python train.py --experts_per_token=4 --d_shared_expert=0 --normalize_top_k=false --router_bias=true --lr_router=0.00169 --vocab_size=8696 --norm_eps=1e-06 --tie_embeddings=false --beta1=0.95 --beta2=0.95 --grad_clip=0.5 --batch_tokens=[65536, 131072] --seq_len=1024 --steps=5336
Below are experts of layer 5 (counted from 0) of a mixture-of-experts language model. Rows are named router (the router's row for the expert) and show model dimensions 0-127. Each number is 128 + 32 x the weight over its row's rms, rounded and kept within 0 to 255. Numbers have three digits each.
After each expert's rows: "mostly gets" lists some tokens that are sent to it at least half of the time; "gets" lists some tokens that make up at least twice as much of what it gets as of all text. This comes from a sample of Wikipedia text that the model never trained on. Tokens count by the router's weight.

# expert 7
router:090155123147137100106129092160153153114134184160124092120113101137136141111135114146147122136136097196082110176129111108145090141098086129146142184109164115097109175116180139214117075191144110180120155161140118074107119098080134155201172135102112096143153027134173123124119082099117174112093146162150179112105104108137146141155095127155104127156148180082078121116148080125081210135097
mostly gets: " also", " more", " only", " then", " most", " later"
gets: "ly", " also", "ally", " more", "ely", "ically"

# expert 34
router:118119138099136081098109147139112065130113105195178135106079127096154179163113116180114176132205194141142160187136100097101114067132118187142084108141132164120116146057137155154147104122078162135208111153096157107064093141101149143135083100107133145106161097114090160103190090131129104131160152163180105112148149096168135136078110131108087170111183107122107116121117173163106111171117
mostly gets: ", the", "s,", ", a", ", which", " who", ", he"
gets: ",", ", the", " The", "s,", "),", " and"

# expert 47
router:101161142131169158150139127103128145151123154149069097101121163093151121100093110105129102195103110136184172150117102157076115142139060145157136078069133106125112175153124086072072112133181142172047112213144120153134122093128141140171129121123135073112129095162103122163113185165120122107171138172162186059083131106131146126150086157135116106128180109083099148186090187122121161132136
mostly gets: " made", "ated", " played", " released", " used", " began"
gets: "ed", "ing", "ated", "ating", "ted", " made"

# expert 31
router:118119170071139164127177140118145142182190130093165103178158083049170056106132093181114100083088091089123116071138143174114159166143153110118180192144160146127151105111106135127129140165139177145155137071174074108177098116086132094100149083108120167169095107102110059097162103142135138101167123142118121092160132120118177120129141160106114164139098119162101105104113118180137057113137
mostly gets: " national", "CA", " CD", "icro", " circ", "thlet"
gets: "ar", "C", "P", "A", "T", "N"

# expert 9
router:102131166115113116092122089062115112137123139128133118101180150141175112089174117099140116079103147144152107121119187151167119120093085146172127090085168064206153095131176057142141127140147111113090059137111146148148165147171062124160121208109113099138082140158159148077117127053162110141121119143106142097181137125156116107153124171139167163182091131099090132088186155113122139068151
mostly gets: "al", " Sal", "ney", "well", "ell", "eal"
gets: "al", "l", "il", "el", "ol", "am"

# expert 27
router:139121123153143152110138118131117179099155092083087152178109168118118072160087133084128162053111130125128073156081150086160091116157081105143103131108107123163137163134145132110187088085055086086135178133107122086080119179149165139132130132146152152161182131128136103131162093190131124162163145082098142161143106078135108142125177138080120148209122146103175170086079171108192103132166
mostly gets: "\n", "| ", "- ", "\" (", "|", " (born "
gets: "\n", "| ", " (", "-", "\n\n", "- "

# expert 24
router:139120165091096093154086116100148056121131108043148066137171165104154108084164156131144092150148188148200088164152171181096089144154161094103147101180135196182150174116147185093150137138119113094153115093158092111136132078109130098099116170097164125172124107130138108061106150127123128147169131141109117125123103143085123186144125120163131138056116104141180122114116129127112053136167
mostly gets: " University of", " of H", "-R", " of C", " Ro", " of L"
gets: " of", " in", " for", "le", " H", "or of"

# expert 13
router:173070153084060142158109156139181139136174163146114129142101140111156081164148135166142121101064124123154090039148167157072145161069101134102136176059183109109136108121099132122109155150063120152137113099094119094148132153186127175084138165155142162160098157136141115106170128091102149129153132163128128127139101091122122119125193134079122159099141076200148113111098060183107157136141
mostly gets: "r", "Gr", "icro", "tr", "Cl", "Ch"
gets: "r", "i", "l", "id", "in", "c"

# expert 42
router:111114144118151068129098153129128167086151132113073114053122131117096166158153101108083074160114124185158158098132133155076115188118176161155137091150174154108120187149138100115138068134104097125171124205150119072103155116180139102133106082178084068121129109106107113154104191114160096175127175161184106110110160102148137133175101165127098119117194114157108133120079182119090119142158
mostly gets: " to", " in", " on", " for", " with", " by"
gets: " in", " to", " for", " of", " by", " on"

# expert 62
router:183178088154109177123121140155145075102135115067129129061130129135118162116126141121118132073150072108103108169113149092127127090153202155125131136214131139162133164117164101118146091117134166097125164126138074186155121166168155157065129128190091122089167143103145089144159114152103129118178136082044124170118152117170129143099141156173088142120135187073133152085125152135132079068146
mostly gets: "\n\n", "==S", "==D", "===S", "==C", "==P"
gets: "\n\n", "\n", "==", "===", ".", "| "

# expert 19
router:119101191154153132084155187170088172180123074131112122088122078127122100115166144125101100063125135196130120122143101179082086126087068115111124177132166134123149101113160133131103115156089176182168169148111094166119158145136112142110125147093108072182139136124168134058175118123117115182106190131108180112059117140092165126093116096124130169112176111130110104178121097092064134095139
mostly gets: " two", " all", " some", " more", " most", " several"
gets: " two", " some", " one", " many", " three", " most"

# expert 58
router:148084155154115162081086118126194120081145149124115122126145096143156065145130150115180142107098198074099108172151128127119176170202151110115184150165081171124164100116138111119123173092070145098093120120128176148116119148105144100102085170120120055164133127138106166135116130129148101132084108061115097083158113155135132088125182031133158112106141144180169127154128131122171092084080
mostly gets: " mat", " Mont", " Tom", " Man", " Pet", " Met"
gets: "ec", "y", "et", "2", "anc", "c"

# expert 12
router:143165139090161041125095095133111144168088112168152116112114125144093139159179147169140150065091105090164141195142123073176113132163136155171129077149088106157170136139131103112135103064123072146169094124166186169136127078111133113117151097142099209103098117155073121152175102160093111095101122085107114177092153110145148109137085104090134096121114154147193090135113158095170071132141
mostly gets: " |  |  |", "% |", " |  |", ") |", " |  |  |  |", "°N "
gets: " |", " | ", " |  |", ";", ") |", ")"

# expert 46
router:160134146155090104133137090142106087163145112100108150157188139202136114102151143135073177111113144112134113146110183111079187100175140086122124109140154153132079105118105108153160133125099137116051143083161110095163087105188082152152168149094172155101124102108113078099152158125157114139064098106142072097106125176096095063200166133120170151131123109174135151063165143143176181108142
mostly gets: " v", " dec", " p", " n", " qu", " rel"
gets: " m", "m", "v", " v", "em", " M"

# expert 21
router:194105165120125164106097073077157099081115114140107125115153132125179122115134142078120099081164167149093095093097166127130185168165135130155162101106121078106158087067175159123120156121168068066122185063118119111160131106098141104110192105092183104096077116155122103142087174103149152095177083117199120133116104200101122113127156150165145126132121104111081155111121091139165118129166
mostly gets: "eng", " Fred", "ald", "imb", "og", "ang"
gets: "g", "ag", "k", "ang", "og", "ab"

# expert 36
router:178197133188072146148135153152131151151074163120164140111060116178086123088093166134153141106143143170176078153156115086149115091157116109140146113150116195147159134164079102109101099096118151116152116096144162145130214128143127128100108070128076151082080127095155126171151118175185091092177089112112131151153169155160129162154085110069121087138112108105164052141124144129128122162103
mostly gets: " | ENG", " guitar", " | USA", " viol", " vocals", "°E"
gets: " |  |", " |", " –", " (", " |  |  |", " by"

# expert 2
router:157060168116132090114141167161137116137154145167165124089100115148131179110173093141145164160140162161109139159140051159050113127118090138127074155079161120105161137098188129152126078111183139110112142190173135126088057121120155085168128116147084093161164096142139114075178115123122113095146194171155127112101089128114143091126070139114095201126161147150120167125106074125092116158086
mostly gets: " and", ", and", " or", " that", " which", ", but"
gets: " and", ", and", " or", " that", ", but", "s and"

# expert 6
router:178156117106079073172101131115121086121098084153167110102084163142078171090160129135167156123166136126134078183102114078123132100150131111146063076129070145165196191061130138106173078092107112088110146111166193130100170148123166108143086116092132159091164098085130159147145134114136126111169095114112098162164158159103180133113109114096144100137123156126185125110095195113175105164117
mostly gets: ", K", "i (", "i |", "i,", " (L", " (B"
gets: " | ", " |", " (", " ", ",", ", "

# expert 38
router:110139128166152138163096126071094107092077128114145070119189130066137175072148131084151091146133114100197138149090094154123123135041125147134169145153110114127153092150085149132107176150156081155135092110154143158046171138143093090163160181127100081178120125165152174196143097106126121078151124151152155093169126139127140162118109116164191059146112100085112161128143102102132094125123
mostly gets: "ling", "ment", "ical", "stone", "ing", "wich"
gets: "ing", "er", "or", "ic", "al", "s"

# expert 45
router:149113092092109114182062106115113089118111123135181110140132102174089159121154148126166121129090150154093052147099126101082164097139155125166111122156094105167146174090182145143142113114144083074132156090141129173130137121172120151084132187094130163086148172117161191134088167093158099085143085141092107123189112199059143122132154100197169096206140082134155108100122118127147149120118
mostly gets: "ko", "kov", "a R", "ya", "ka", "ić"
gets: "o", " H", "k", " K", " B", "h"

# expert 11
router:165144087171118127115159142179144148163081120159154146126126118147078100131186163138101166123117138090090135154179146087190173141150157079173138088140050145163171156121107089169123073094115092072146066106164174159172169148155145164107137181144164155091176144109109110139111108110139103156140177080125056153087139119120125140083078158163089090116097134102162152152139126098140074096130
mostly gets: " | .", "0", "% |", " | −", " | X", "% | "
gets: "0", " | ", "1", "3", "2", "; "

# expert 53
router:121117155140144046134164135138061155123135098178083079133171172137085107110093155139098168105105101157067127126100191167089108150170133155073097120126088150166122125155149174069122189130101108150185180140112074138100096125091120173159102174168087173188164118116183111110107184076099106118149140098156136135122090114121083112147113139097101119156151163136170123173088109139116112154168
mostly gets: " st", "|", "- ", "- M", "| ", "- D"
gets: "-", "|", "| ", ":", "st", "="

# expert 0
router:141174096161130140078115103149152152130154063066103170139125163063100138167090147078160144076158134112126113098115156071168107132141124185110108129128078115154097138140124079113159069112110128082130152145099087110115103166169149154123144147194102141132157172123101098137171087170110126157166185068077168159157113108139107161147174150117095167138133121078106172079077167091154129091194
mostly gets: "\n", "\n\n", "ers.", "\".", "|---|---|---|---", "s."
gets: "\n", "\n\n", ".", "==", "|---|---|---|---", "s."

# expert 28
router:103069165123149076172144154146103167139207103126057122149145165124118108145138112194058101129085125151156159098066145155119171084151166068112175177155145185147114049125140119131092087161080144112118136091131131107133078139147124151126124165191113157202143126103135109120134111120116149118128114080134087147121117099156107107140162134126115193182193149152142113069139087101105165124115
mostly gets: " st", " re", " sh", " un", " sp", " c"
gets: " f", " b", " c", " d", " s", " t"

# expert 23
router:048125098108112086087135141144106173138153151084142089158117097126109160182106104146106157123155107169096185163164110121113114146135101122113102111187189146127118143163132192141170097168137106181137134101084087114103165099140141146156122108115078078125124084102116142098154162127149174133063144179179167126085143086145113120157097116194126187140144156163101162161135077188052110121181
mostly gets: " his", " the", " of the", " a", " in the", " on the"
gets: " the", " of the", " a", " in the", " of", " an"

# expert 63
router:117069180140166128111132135175133124107172158102134110201100096121119119139095144156122145103118117094084164123139128198178152097169116157056139114164164155132083135105152144089159107145101151117154113082111155129115104081104100126143124099138180157122105145110123190191065158085166114085078137117105132160077158087121085100097090150087111191165150175196070143088161139095147170102133
mostly gets: " inter", " pre", " con", " per", " non", " Sy"
gets: " C", " A", " B", " M", " T", " F"

# expert 49
router:085093131109094163121144084104103145152208117165137146082161123080173099085169114128140132067110148081160090099134155156082211156063114117138140179104162107133136082089091128114187125172105109153118176077133105057117163157094141141118176131123190170100124163142132097092131151180120142166094146130111077107144130167079143072121148142109175100137101107167090101096133174128107112124109
mostly gets: "ran", "raham", "ichol", "aron", "ar", "un"
gets: "ar", "an", "am", "in", "ir", "on"

# expert 54
router:165155111082147055120118080096090133195130100157156116096089169097069161123141121101103172066106139146136155163107174127171109140160089191106111101121101077138166129172155118084153132111164117163157146156176140087094097149085168148080089133151089198108177143139084093119168152110131119089151183138153100124118119122153154122174125108054106098125103143157142129146089137083188102160085
mostly gets: ") |", "  -", "\" |", "|  |", ");", "),"
gets: " |", ":", ")", ";", "|", ") |"

# expert 3
router:143131100131119117103124137125112065130124103183152134135068112159121092083067107159129120125112162146088109128105110106143129084160191202131099060155084214122223166093099132087109145084141124122174107147125145112147157099142109172114111165077177180113096168087114133166089129118165105101132132135087088178177154145131170106070104120108116111171165138132169175129137162139162176149124
mostly gets: " Ed", " Tom", " U", " Le", " Har", " Sh"
gets: " K", " G", " M", " D", " B", " H"

# expert 15
router:133110106144140096122110119145151082193125102151154106145120164153078164156144151127135183133074113117104136165099153111171144187159144105062162075114049099140189086176103121119157120114136137063106106155131169139092132107091161105147069109087120162132197146090105118119145151097105105103115092123098128150152101145099142136136161123079162110093065132186121082119098210194150114185099
mostly gets: "====", "R ", " #", " No.", "a ", "#"
gets: " ", ".", "-", ":", " | ", ": "